config.yaml
d_model: 320
n_experts: 32
vocab_size: 31786
norm_eps: 1e-06
batch_tokens: [65536, 131072, 262144]
train_tokens: 426100000
Below are experts of layer 9 (counted from 0) of a mixture-of-experts language model. Rows are named router (the router's row for the expert), gate (a neuron's input weights, with its number), up (a neuron's input weights, with its number) and show model dimensions 224-255. Each number is 200 + 40 x the weight over its row's rms, rounded and kept within 0 to 999.
After each expert's rows: a language model's description of what the expert responds to. This comes from a sample of Wikipedia text that the model never trained on.

# expert 7
router,179,201,198,157,218,180,243,160,168,159,283,200,285,210,173,161,274,192,247,220,186,182,178,222,230,128,215,215,230,167,186,276
gate0,143,208,151,236,250,194,202,183,179,246,107,216,214,109,175,137,155,238,265,193,189,248,211,113,214,132,216,189,185,178,229,231
up0,221,247,200,272,203,190,208,148,216,255,158,213,199,180,212,166,201,242,149,188,132,186,227,234,170,221,175,285,167,93,216,174
gate1,181,92,301,143,190,266,184,214,219,242,202,165,297,143,174,184,191,247,145,250,222,189,236,246,132,197,189,175,179,222,157,199
up1,167,77,259,173,221,236,162,221,181,179,202,230,269,164,196,131,253,263,207,259,131,272,213,206,143,232,244,285,213,220,141,223
gate2,247,183,205,235,221,123,270,203,264,178,206,138,215,159,176,215,216,201,219,224,272,187,199,296,251,244,257,198,200,192,222,232
up2,173,206,179,243,200,184,156,246,157,197,220,224,240,192,185,245,192,217,244,202,193,197,162,225,239,279,194,188,184,180,212,207
gate3,221,135,198,278,149,298,195,216,192,259,199,143,226,213,229,217,89,219,146,183,185,216,253,177,183,242,208,218,163,199,150,170
up3,232,188,153,220,209,244,243,170,238,211,191,122,221,237,235,225,145,205,203,171,205,178,196,224,125,216,178,224,112,173,253,155
gate4,197,130,246,253,186,212,134,187,207,179,173,256,160,260,206,216,242,201,244,128,200,244,202,255,216,122,152,188,237,283,251,152
up4,222,176,224,231,264,177,101,209,223,159,176,220,252,280,196,201,243,199,199,191,242,147,204,184,251,233,163,231,171,204,244,167
gate5,193,165,143,147,141,214,256,176,217,206,180,156,220,181,193,203,205,199,119,287,222,134,160,202,209,258,255,211,140,156,254,285
up5,203,221,225,217,247,206,210,161,192,182,239,204,224,209,178,136,300,227,220,189,214,227,153,211,249,240,228,200,183,232,183,171
gate6,180,188,246,234,186,172,200,188,249,132,281,230,254,202,165,146,223,190,236,196,164,158,145,136,222,174,177,265,148,195,192,227
up6,182,178,213,154,229,297,187,151,187,188,206,174,146,157,201,181,184,151,223,204,230,226,239,239,214,203,173,180,253,164,166,252
gate7,295,206,218,240,196,239,174,255,248,159,184,149,262,129,204,194,186,212,263,230,233,196,218,239,170,136,175,195,179,229,205,197
up7,141,224,215,237,117,157,179,163,155,291,220,236,184,219,198,228,258,213,182,133,147,236,224,132,262,266,175,243,193,177,251,240
gate8,239,180,176,251,180,217,198,230,244,189,203,153,235,219,202,154,155,160,258,226,242,184,194,232,232,170,108,173,205,160,210,175
up8,134,236,168,185,209,198,268,176,221,200,180,249,188,119,200,201,257,238,207,147,120,239,230,172,151,216,217,185,252,173,183,226
gate9,267,173,169,183,184,158,207,177,281,210,156,216,158,305,156,242,123,239,237,187,194,189,252,175,221,272,164,190,274,185,201,228
up9,192,207,177,198,204,224,172,227,157,189,304,239,257,176,184,249,226,251,218,228,200,201,157,297,209,179,174,181,118,212,126,197
gate10,180,167,215,257,223,217,108,203,197,245,154,207,233,235,214,106,205,159,154,156,221,167,273,233,169,234,198,248,175,239,184,141
up10,131,237,157,159,221,181,185,258,242,219,228,177,247,220,167,227,174,185,169,209,250,214,260,242,242,231,204,186,223,246,234,169
gate11,215,171,132,218,237,162,211,217,167,272,224,163,213,225,275,169,198,139,200,209,202,184,212,227,227,130,239,61,233,167,189,219
up11,235,229,195,86,157,162,167,194,233,187,166,135,170,210,231,132,160,196,167,185,206,172,187,191,117,178,186,147,142,143,287,158
gate12,270,225,146,153,138,181,201,217,160,213,151,136,186,220,239,135,204,229,244,291,188,230,191,233,199,226,219,175,241,194,227,161
up12,151,232,247,221,206,260,233,185,200,240,213,236,194,178,204,305,188,194,172,171,254,193,180,297,218,169,162,219,214,192,218,212
gate13,185,196,232,184,155,205,127,200,216,200,206,183,239,219,224,164,149,256,174,284,173,202,224,212,226,156,192,179,237,135,312,187
up13,166,200,140,290,237,275,204,193,256,113,280,170,202,187,208,97,147,224,125,221,165,181,176,207,255,180,203,169,189,155,182,212
gate14,226,219,243,225,206,159,222,164,303,224,220,187,206,139,189,196,216,228,257,158,171,162,113,225,218,197,171,224,196,222,190,222
up14,190,209,205,180,196,251,275,130,259,211,179,237,129,179,216,205,145,176,217,201,242,157,170,227,195,172,220,202,193,251,120,157
gate15,187,185,210,294,208,209,154,212,195,257,268,198,205,240,210,193,195,190,189,152,159,154,233,196,269,250,201,217,238,216,142,255
up15,165,198,184,200,209,195,165,187,160,187,244,282,92,242,186,190,181,191,191,154,253,192,196,144,206,120,193,190,210,143,125,156
gate16,190,121,239,239,167,144,164,233,258,155,170,176,218,247,185,209,133,165,163,186,189,181,222,262,234,169,197,207,116,170,237,123
up16,243,226,288,241,193,153,144,208,246,152,159,224,212,155,185,178,160,210,195,232,217,257,149,213,226,151,205,175,266,142,191,209
gate17,181,241,182,201,227,148,206,240,184,235,153,170,227,275,241,160,160,206,161,255,265,162,180,266,239,338,177,199,229,190,134,187
up17,209,151,173,274,176,245,231,154,246,234,256,265,232,158,160,283,249,194,180,179,161,185,179,194,237,99,166,246,232,133,174,256
gate18,135,151,243,178,210,227,239,227,148,185,160,262,253,241,212,196,223,132,168,124,186,250,202,217,233,278,215,181,188,224,151,233
up18,201,205,203,248,230,209,255,251,209,196,246,127,181,149,207,258,203,221,235,184,185,205,184,201,173,190,134,201,192,228,193,231
Lowercase word starts and stems in running prose, often before suffixes or hyphens, such as water, high, self-, un-, cold(est), crumb(ling).

# expert 2
router,166,245,205,152,201,256,241,154,196,162,243,227,185,159,243,224,178,206,173,152,245,159,80,151,214,188,251,131,198,204,129,207
gate0,210,180,290,187,233,186,214,221,190,258,232,225,264,121,240,259,273,238,174,174,203,83,178,178,253,124,212,202,221,214,174,243
up0,222,106,256,181,204,171,274,184,182,226,265,208,267,124,234,248,264,246,209,200,211,139,159,234,236,101,206,253,191,203,181,224
gate1,191,239,191,183,167,233,142,226,174,222,157,181,214,164,235,145,230,206,217,212,280,198,136,230,149,122,180,196,180,211,213,199
up1,197,137,159,211,205,232,206,168,218,210,155,170,226,260,174,148,112,190,151,182,275,241,231,130,215,239,257,211,195,235,231,88
gate2,198,212,162,172,134,125,219,219,197,233,248,199,199,181,252,195,244,288,226,127,265,157,232,237,181,184,211,173,135,175,240,225
up2,296,260,123,169,227,194,277,217,234,202,228,190,258,165,208,205,130,173,209,184,217,224,260,146,188,182,191,233,103,233,139,220
gate3,229,164,239,156,238,92,209,192,189,231,177,152,230,233,217,164,182,206,224,192,193,258,194,103,258,262,192,304,263,274,233,154
up3,274,175,252,279,191,241,179,225,309,245,224,225,193,248,179,265,133,147,160,220,202,213,196,149,146,234,210,192,203,245,222,251
gate4,187,118,196,180,245,157,236,213,120,184,209,152,164,229,182,165,169,155,247,198,233,244,216,182,223,165,153,98,276,211,173,215
up4,173,261,208,133,191,239,191,189,240,220,221,231,242,142,239,273,206,207,146,160,223,164,189,182,241,213,278,266,101,206,198,237
gate5,180,175,188,132,223,222,178,254,185,221,167,202,170,202,294,196,151,274,168,200,226,227,188,188,213,149,184,133,174,182,249,258
up5,216,244,261,244,199,150,214,216,218,230,189,164,235,193,155,154,335,147,191,209,160,180,244,194,212,224,251,225,219,200,188,139
gate6,171,192,179,221,189,200,307,202,199,229,155,243,127,170,164,186,130,214,248,134,191,218,255,182,164,273,145,161,241,216,198,167
up6,112,283,179,206,179,189,70,181,157,229,221,215,266,191,193,224,249,232,188,242,189,194,171,194,189,193,147,225,206,208,219,222
gate7,204,165,221,175,222,179,199,139,200,194,205,207,168,289,206,158,176,140,170,160,115,129,213,213,223,93,159,163,226,190,286,223
up7,250,219,293,201,170,247,227,211,217,148,127,194,231,119,179,205,242,154,191,197,272,204,248,208,168,281,222,251,228,174,179,119
gate8,135,197,231,256,210,200,189,179,155,209,201,189,211,168,184,234,174,155,147,199,193,268,275,241,203,197,198,121,270,164,242,254
up8,221,165,181,195,164,174,184,167,202,170,215,218,205,160,196,225,219,199,149,211,208,271,101,179,195,167,176,148,189,178,287,274
gate9,136,270,101,187,196,210,168,200,130,235,207,210,200,172,190,184,131,192,156,168,182,223,255,219,274,137,182,86,234,158,152,207
up9,158,180,204,188,216,256,255,173,178,210,256,233,177,130,200,230,198,213,223,175,207,190,202,175,260,105,219,237,148,99,161,178
gate10,206,190,189,162,145,250,251,205,266,209,186,181,230,221,175,137,168,158,231,170,197,162,248,239,222,216,236,164,187,154,243,184
up10,192,227,236,207,252,126,155,206,140,210,185,209,192,201,209,239,238,223,261,233,257,238,133,176,225,239,218,200,260,182,169,192
gate11,155,179,203,153,201,204,192,180,182,280,236,242,194,175,164,203,190,187,154,156,246,206,146,266,210,152,145,198,233,202,206,222
up11,129,159,198,128,163,273,232,167,233,246,231,207,151,167,237,223,175,219,180,116,235,195,164,307,213,161,155,163,206,234,215,214
gate12,145,236,178,268,244,205,137,235,262,230,109,217,216,213,186,172,139,155,212,213,202,195,195,171,266,240,234,221,110,211,86,249
up12,98,186,134,159,178,184,136,133,234,229,205,162,214,239,188,201,161,199,244,219,170,134,181,198,236,225,277,203,181,248,226,284
gate13,215,150,207,255,171,194,256,188,198,146,242,205,145,222,168,140,111,161,202,149,230,209,186,276,203,182,168,194,257,218,246,200
up13,277,173,193,195,125,178,242,198,274,208,236,304,198,152,212,275,215,187,211,166,142,201,156,289,184,208,205,237,249,187,190,171
gate14,124,245,259,168,199,175,260,213,213,209,181,215,305,234,230,252,171,209,239,224,181,150,155,233,218,161,171,168,200,160,230,231
up14,267,192,247,238,186,223,155,157,176,198,240,198,176,184,186,192,297,232,205,203,189,211,194,227,188,190,200,231,229,200,142,171
gate15,238,171,290,213,247,255,287,267,155,172,183,179,166,140,202,182,238,213,207,279,194,159,147,186,201,182,165,174,216,209,251,174
up15,161,169,216,133,191,198,200,214,62,186,272,176,225,139,214,191,95,254,265,232,276,205,236,190,238,141,217,202,234,215,167,212
gate16,201,276,256,191,230,236,171,129,175,182,185,209,283,154,234,231,288,171,309,237,221,165,188,205,220,232,217,197,192,136,122,161
up16,188,244,266,167,173,268,160,87,132,221,176,155,271,166,240,187,253,255,224,191,272,202,213,245,242,259,179,205,222,170,179,186
gate17,227,138,187,250,144,241,287,181,223,126,163,227,174,244,201,181,167,277,253,187,182,133,218,277,223,254,264,159,172,124,152,183
up17,263,131,177,228,159,265,208,129,176,194,187,264,147,184,232,262,167,287,169,220,210,212,234,182,228,196,183,171,126,193,195,215
gate18,249,226,255,191,165,193,218,230,200,149,251,202,190,259,172,273,260,147,237,196,171,167,187,203,158,280,206,243,153,280,157,257
up18,250,172,256,195,212,197,189,208,320,163,224,233,207,183,232,226,140,228,146,243,237,242,234,152,190,152,224,231,228,229,217,171
Unit abbreviations and closing digits in measurements and conversions, like km, mi, m, kg, °, ′, plus closing parentheses and table cells.

# expert 24
router,161,228,156,148,115,193,201,198,134,233,228,278,242,150,231,185,236,195,215,176,207,202,184,114,97,205,219,207,245,192,206,219
gate0,149,257,183,162,185,239,69,163,176,250,172,200,212,226,208,182,262,203,215,178,193,255,147,185,187,191,204,231,210,216,220,188
up0,133,207,224,212,188,164,119,192,147,261,250,168,196,180,217,220,173,167,184,245,165,218,226,179,203,242,116,193,206,156,197,224
gate1,146,161,184,213,195,231,262,98,142,124,287,214,179,223,199,173,185,197,123,223,258,175,206,165,183,206,215,260,201,166,201,232
up1,227,162,113,252,177,137,194,153,169,134,247,195,234,141,176,157,226,252,158,193,270,216,236,217,155,198,185,273,187,206,263,242
gate2,170,198,126,182,206,216,150,245,203,229,205,207,147,176,188,301,232,285,222,157,142,233,250,114,205,212,202,159,245,306,249,144
up2,240,188,196,146,150,165,205,225,157,175,172,219,158,238,216,191,195,234,199,154,209,193,184,234,144,208,201,246,221,245,203,179
gate3,187,215,246,174,206,232,186,131,254,170,249,228,217,196,192,162,176,138,144,171,181,177,192,178,214,247,207,181,189,273,185,134
up3,159,221,249,199,108,208,208,233,237,192,185,246,154,216,182,235,186,221,240,158,206,150,209,191,147,173,194,234,188,152,132,210
gate4,96,217,263,145,97,198,239,246,203,167,249,154,265,164,287,213,283,170,146,170,183,191,250,230,236,213,266,202,230,214,189,194
up4,195,230,233,179,186,219,219,254,195,191,224,169,289,223,134,223,245,220,265,259,151,171,250,175,268,153,233,228,159,260,178,193
gate5,231,226,189,144,186,225,209,225,209,154,165,233,245,259,175,177,178,252,179,197,191,220,193,211,230,202,239,183,207,178,169,247
up5,196,228,215,247,208,213,247,134,148,280,250,227,150,264,221,203,183,139,166,190,197,200,235,173,205,174,214,176,129,246,251,166
gate6,187,204,236,240,225,252,227,256,117,167,227,236,283,231,202,137,211,200,140,186,183,187,177,137,190,186,207,192,202,285,274,158
up6,120,194,260,212,244,177,215,227,207,249,234,225,132,273,232,267,161,224,276,171,212,239,186,264,221,267,128,197,170,229,193,244
gate7,172,90,226,150,176,170,216,274,207,172,227,249,208,179,229,271,210,196,201,125,158,127,169,251,174,166,193,196,219,209,192,194
up7,152,117,208,117,185,208,161,234,197,212,301,321,162,194,229,281,252,196,266,168,102,94,160,212,216,215,250,213,237,192,214,205
gate8,180,145,206,178,114,234,192,215,218,213,200,172,215,138,270,169,201,206,218,127,203,160,192,195,161,273,205,204,255,180,191,173
up8,139,251,192,210,205,215,207,186,223,217,176,180,204,204,144,174,177,116,142,171,162,202,227,244,245,227,182,187,176,257,189,193
gate9,181,158,160,170,228,164,243,172,149,221,241,159,264,159,239,216,209,204,182,185,194,299,193,222,201,167,140,154,164,174,209,216
up9,201,44,141,163,193,169,134,184,183,196,244,202,189,199,240,215,151,250,182,207,220,207,112,116,171,156,152,177,178,218,227,221
gate10,238,158,166,158,218,214,241,216,151,164,108,209,178,222,226,209,210,217,201,197,204,262,193,188,191,151,255,215,212,251,166,260
up10,231,171,144,154,162,167,184,169,185,175,117,217,179,214,172,165,153,170,189,202,250,190,183,201,163,124,257,217,171,269,213,219
gate11,228,214,231,140,180,268,173,174,237,241,222,211,256,220,159,148,244,177,119,204,229,264,201,176,245,274,119,182,222,258,191,146
up11,203,160,193,131,164,163,204,224,204,270,184,234,126,161,186,219,327,203,175,289,191,188,139,236,95,186,191,224,210,249,184,192
gate12,214,189,199,283,242,187,189,170,232,204,207,136,178,222,200,251,176,229,177,226,155,175,186,154,225,162,173,150,146,283,258,182
up12,231,251,156,184,262,121,134,252,189,244,191,223,188,173,200,254,213,189,291,231,254,216,129,205,157,201,164,179,224,167,113,225
gate13,248,158,188,189,278,236,262,256,208,188,207,249,111,187,187,240,173,192,156,167,183,196,122,203,177,231,214,149,196,171,242,232
up13,159,173,210,186,125,176,196,254,195,163,168,211,204,188,176,211,222,226,201,153,224,304,175,205,228,158,138,131,202,175,211,293
gate14,63,248,186,174,212,324,251,164,151,207,190,171,204,195,178,198,227,153,185,281,194,220,243,192,223,150,170,130,213,130,174,180
up14,242,232,150,132,221,257,225,208,247,225,146,239,159,195,169,157,194,189,142,240,226,157,236,170,175,215,192,179,234,185,205,218
gate15,191,237,184,244,171,250,192,128,129,167,201,151,193,199,295,221,178,238,198,178,182,227,217,199,109,265,211,179,152,246,243,180
up15,286,239,165,243,191,261,164,223,260,156,173,182,219,240,84,195,205,179,110,189,248,207,245,176,129,162,179,230,185,274,193,175
gate16,220,159,216,179,215,241,202,155,199,212,171,130,142,244,186,121,256,212,209,196,212,174,274,236,228,214,248,207,246,167,235,235
up16,160,90,220,198,236,180,209,207,178,200,136,135,132,203,176,138,257,246,228,178,223,139,203,241,234,156,186,182,198,205,254,220
gate17,208,179,175,215,211,242,195,172,223,224,201,241,212,236,236,153,176,187,236,243,253,231,118,229,272,217,202,206,246,223,189,133
up17,183,185,161,138,264,296,169,223,173,216,220,265,249,240,221,225,161,224,231,169,237,141,167,197,134,240,211,254,227,269,140,167
gate18,153,174,196,267,217,209,148,185,206,196,231,146,192,162,191,200,269,212,179,264,204,284,186,211,187,224,235,248,219,251,220,237
up18,187,198,173,171,184,189,241,232,200,249,166,203,143,260,195,187,97,200,220,164,214,163,164,235,173,241,159,231,153,166,128,194
Digits inside measurements, populations and money, and count words like two, three, several, million, in statistics and tables.

# expert 9
router,176,163,207,212,223,190,214,265,239,220,220,134,177,223,229,239,203,160,174,166,205,274,220,117,190,201,214,236,171,185,249,229
gate0,275,176,99,206,185,127,258,253,223,130,182,212,211,201,202,252,190,214,216,174,178,195,211,252,143,213,198,188,138,210,197,214
up0,167,179,106,160,187,142,243,229,240,189,192,167,205,223,267,237,190,204,278,173,231,190,232,252,214,240,237,139,112,237,171,238
gate1,269,239,186,242,200,250,214,158,230,181,172,212,219,218,137,165,235,174,227,150,249,199,176,144,166,199,183,206,191,186,199,299
up1,171,189,217,186,231,281,202,198,197,278,206,194,214,232,179,193,173,202,239,169,236,199,198,138,104,183,207,214,243,194,228,242
gate2,221,221,183,226,226,177,204,208,157,212,189,255,193,259,217,192,155,235,155,209,246,225,145,175,140,166,217,249,201,206,247,244
up2,195,218,167,214,251,178,113,200,259,243,244,203,243,197,210,174,209,138,264,272,301,222,204,170,206,154,215,205,204,271,94,219
gate3,215,130,180,174,153,256,169,226,228,180,216,174,143,101,252,191,154,200,147,184,124,216,257,251,254,222,179,150,237,176,185,194
up3,150,193,252,204,177,195,170,216,244,227,219,188,206,196,157,217,230,203,229,220,161,155,214,176,245,182,261,206,194,208,112,163
gate4,160,205,189,228,217,189,232,178,170,203,142,188,299,227,206,244,219,266,262,200,226,136,109,266,148,234,204,319,200,156,199,165
up4,308,293,236,254,188,209,180,195,189,206,225,225,132,148,153,172,231,202,121,168,157,256,202,148,239,131,193,83,147,209,180,227
gate5,186,261,245,189,182,193,166,220,135,256,191,225,226,178,195,177,318,187,203,205,233,199,66,217,279,180,260,210,295,257,187,229
up5,54,262,259,146,184,169,223,205,218,189,180,261,253,181,203,170,130,199,196,134,198,145,142,227,214,231,205,254,229,175,233,200
gate6,169,221,102,206,194,161,167,176,214,181,187,209,134,210,195,172,216,146,235,226,229,204,321,171,226,152,209,188,178,241,200,193
up6,165,219,198,199,152,170,233,235,181,133,204,253,167,343,247,160,140,173,170,150,220,178,204,233,205,200,161,171,121,220,229,165
gate7,276,202,210,200,209,219,144,240,151,239,229,214,248,283,196,159,184,222,268,219,252,284,177,89,243,181,266,180,211,173,216,171
up7,174,133,148,157,234,160,202,207,225,165,192,134,223,164,240,167,211,193,241,259,226,254,149,257,180,271,203,229,88,201,187,149
gate8,290,147,232,261,209,154,198,188,138,228,246,227,227,161,189,221,224,244,165,187,164,202,164,167,189,284,161,239,190,148,292,260
up8,173,271,200,234,196,228,217,177,275,284,199,182,139,201,188,217,203,150,104,120,194,230,135,290,182,235,214,223,255,214,100,167
gate9,147,199,164,190,232,217,170,172,173,205,240,151,235,214,219,184,269,272,225,201,210,223,183,221,139,176,203,189,189,225,183,208
up9,227,171,229,212,163,224,133,143,212,134,236,166,253,189,222,239,131,142,200,231,205,199,171,149,189,198,270,215,188,173,244,197
gate10,241,115,123,226,190,151,147,223,251,196,204,182,278,141,212,226,254,191,190,186,261,136,225,203,198,183,250,219,200,180,193,220
up10,204,169,257,184,181,240,248,217,139,232,201,227,121,240,206,193,121,268,195,250,207,191,206,197,185,215,196,169,162,246,193,205
gate11,133,224,203,204,245,167,219,178,253,213,137,220,233,252,226,199,187,270,172,148,220,198,246,193,166,185,261,225,132,245,216,203
up11,177,125,244,232,191,188,237,201,290,133,165,235,233,236,161,228,239,240,232,211,210,238,306,215,251,167,238,191,133,232,206,207
gate12,232,186,163,229,160,243,184,207,227,182,189,172,129,210,262,230,131,228,167,254,182,245,196,194,217,164,148,193,191,219,228,187
up12,266,241,202,300,126,180,248,202,222,171,188,266,119,195,170,163,206,229,113,197,123,160,169,148,238,181,243,200,196,183,222,99
gate13,151,221,231,236,207,236,255,148,181,156,202,143,260,234,177,249,246,144,226,207,243,232,174,136,219,214,205,210,208,184,210,144
up13,175,161,186,148,240,216,194,170,182,176,128,229,190,267,218,259,212,233,213,220,172,116,183,211,182,202,234,239,186,222,196,165
gate14,176,214,217,186,188,222,191,211,184,256,223,148,204,237,275,180,146,156,205,262,170,218,208,165,215,289,216,192,219,180,193,200
up14,142,224,103,181,149,191,200,188,303,208,164,151,189,153,215,173,174,197,177,249,240,209,272,201,172,237,249,213,182,215,141,281
gate15,189,131,208,258,244,214,229,216,218,211,201,231,174,214,181,208,181,215,154,222,193,139,264,208,133,206,220,262,184,158,187,203
up15,238,205,168,193,256,159,276,229,194,268,168,264,201,222,184,172,190,177,230,145,194,181,264,239,168,133,191,144,93,246,266,246
gate16,166,156,195,234,221,194,243,162,296,232,206,232,187,236,229,181,144,188,110,80,221,180,134,242,165,221,225,167,306,260,175,219
up16,198,171,204,183,203,219,182,241,88,152,165,190,238,186,231,210,207,254,140,236,208,182,112,206,112,163,187,222,218,147,176,193
gate17,212,157,169,157,166,189,108,228,206,227,219,181,127,197,99,110,151,233,276,200,226,237,260,227,247,149,251,227,119,230,298,210
up17,254,169,187,327,236,191,280,184,213,233,189,199,249,196,259,216,214,220,119,216,265,105,180,199,175,273,182,146,284,162,150,189
gate18,259,205,154,119,235,251,239,197,189,184,218,199,255,155,206,206,166,230,270,169,213,176,222,181,147,222,195,193,221,193,237,210
up18,264,147,211,171,229,205,206,176,178,190,234,223,210,190,224,266,117,230,223,226,230,186,231,221,135,261,216,170,173,228,179,199
Digits of four-digit years, especially the 0 or 2 after an initial 2, and spaces before years in dates and tables.

# expert 31
router,179,130,149,113,187,246,253,229,251,200,237,140,218,175,88,187,215,156,256,154,205,159,194,236,195,260,239,184,197,193,166,167
gate0,256,186,235,205,173,212,202,162,177,192,172,219,157,205,245,262,237,260,178,175,212,287,208,234,175,274,184,212,147,276,223,161
up0,193,253,259,251,172,201,185,219,206,239,130,254,155,134,297,74,154,230,178,211,208,262,185,251,214,241,300,241,165,201,229,173
gate1,211,170,186,201,192,206,193,170,252,241,246,183,248,237,202,185,195,179,210,201,173,186,191,188,187,153,271,146,242,171,237,194
up1,247,143,236,276,198,253,169,153,208,135,174,206,206,172,154,182,222,138,238,173,246,186,214,179,183,157,189,157,197,231,216,194
gate2,223,103,187,185,211,205,179,183,233,226,204,213,140,256,164,236,197,203,144,180,141,159,209,143,185,220,255,189,251,204,226,196
up2,230,150,146,186,246,260,267,227,196,169,247,212,171,238,215,161,167,131,228,108,184,223,225,166,144,257,224,187,167,212,259,177
gate3,233,160,155,337,211,175,145,232,215,246,214,140,280,232,138,148,181,215,126,210,300,155,248,157,177,181,267,206,235,163,189,135
up3,207,260,213,181,172,177,219,162,207,164,186,241,96,147,193,178,209,151,313,158,140,263,184,209,215,229,160,172,177,206,285,170
gate4,197,199,149,209,155,221,240,175,176,160,168,249,147,225,210,274,140,189,186,97,249,57,211,192,254,212,208,212,198,180,215,173
up4,166,149,195,249,225,251,196,211,181,130,178,230,181,224,221,227,178,195,228,155,262,221,261,177,222,180,194,139,174,166,163,170
gate5,202,247,216,186,138,188,143,184,269,194,217,139,306,194,148,184,219,181,148,206,196,149,162,209,248,181,232,168,200,333,113,297
up5,188,142,197,228,236,179,225,211,142,210,184,204,146,181,188,262,236,243,211,233,226,145,244,234,211,192,143,193,196,147,332,114
gate6,189,148,232,273,171,200,100,175,178,190,226,236,173,226,184,220,194,266,200,213,200,135,204,203,156,212,160,192,219,236,134,176
up6,247,257,230,136,212,227,181,184,219,224,209,241,250,283,208,190,209,150,260,181,161,183,244,175,279,220,152,278,170,256,206,206
gate7,168,163,146,167,211,207,103,171,99,279,201,213,222,247,193,226,156,215,195,181,115,113,171,214,170,223,219,238,208,256,170,147
up7,187,93,189,204,241,226,161,213,163,285,140,153,235,208,180,188,188,218,205,203,147,131,163,201,154,194,265,175,197,254,185,164
gate8,217,177,184,166,153,185,136,207,198,164,268,211,209,181,216,237,220,206,132,257,129,220,178,199,220,183,206,235,273,252,156,207
up8,217,188,233,220,195,198,248,206,193,154,162,214,253,196,222,194,223,145,160,235,158,166,219,220,267,166,193,169,268,223,160,215
gate9,240,223,236,143,180,198,145,247,205,167,192,218,312,174,214,209,206,202,272,193,205,273,193,225,238,183,178,183,139,168,169,256
up9,184,232,195,195,180,134,271,164,188,128,211,162,108,178,216,97,264,165,209,185,281,179,234,178,220,184,157,246,204,130,181,257
gate10,243,136,210,245,197,225,188,156,100,213,168,201,104,282,235,133,242,176,176,190,191,192,177,185,209,155,214,203,117,243,219,212
up10,236,196,200,187,197,232,272,203,151,179,195,167,159,281,143,181,245,177,203,200,239,183,217,179,170,172,266,189,165,207,307,281
gate11,205,202,197,193,154,213,194,195,261,170,198,169,163,186,181,166,136,213,187,197,117,259,237,176,248,208,218,225,218,212,213,241
up11,158,118,199,258,174,195,176,261,208,243,222,154,202,166,178,216,179,208,219,230,153,127,201,158,177,177,198,200,238,171,214,257
gate12,196,249,200,248,162,164,219,184,184,100,252,250,151,231,216,232,140,151,178,180,208,154,173,170,159,241,124,246,215,230,204,198
up12,241,206,198,105,207,174,228,193,230,273,189,169,382,193,171,172,295,202,222,197,183,256,241,263,190,218,249,176,143,163,216,229
gate13,220,175,158,206,251,191,235,155,131,164,220,137,264,224,220,92,173,145,243,173,286,228,198,140,204,221,244,240,231,211,206,151
up13,236,189,144,206,259,225,229,180,166,196,250,157,247,223,216,116,176,190,210,160,260,209,204,160,200,197,186,229,213,194,186,165
gate14,225,205,208,126,201,222,216,212,246,149,213,221,180,243,180,146,185,251,204,183,216,205,189,185,223,254,260,171,211,261,139,177
up14,154,160,232,254,166,219,243,234,152,221,183,190,98,191,156,189,216,201,208,182,206,218,202,196,188,167,187,143,171,151,264,234
gate15,179,272,216,200,244,227,170,214,188,234,121,179,141,255,215,157,221,294,221,142,268,195,212,280,240,179,198,260,242,182,193,182
up15,176,187,235,201,218,179,178,209,159,249,242,137,209,199,189,180,228,191,233,236,264,263,156,219,121,180,210,108,171,228,184,174
gate16,185,186,216,187,216,233,217,160,168,260,235,134,205,220,168,231,281,197,229,241,152,124,206,177,154,208,173,212,213,221,229,225
up16,198,125,141,163,224,191,286,215,165,226,188,117,220,219,153,195,266,241,215,226,191,125,183,220,125,192,215,217,268,178,263,199
gate17,176,154,299,241,222,154,149,235,196,258,169,135,245,212,185,196,292,224,152,164,227,230,196,229,214,199,275,218,180,209,218,139
up17,201,133,247,164,217,170,163,211,155,224,268,225,227,214,204,194,248,156,265,169,274,278,241,229,269,232,213,232,180,233,170,167
gate18,179,248,232,184,243,219,147,192,167,210,181,91,199,249,154,190,200,182,206,228,205,181,180,250,259,204,158,210,173,121,276,196
up18,170,164,160,152,178,195,222,215,293,210,186,235,238,173,188,280,201,261,194,173,203,150,221,158,201,201,211,175,213,235,175,191
Apostrophes in contractions, modals and pronouns in quoted speech or song titles (I'm, don't, would, could, you), plus to, and, of.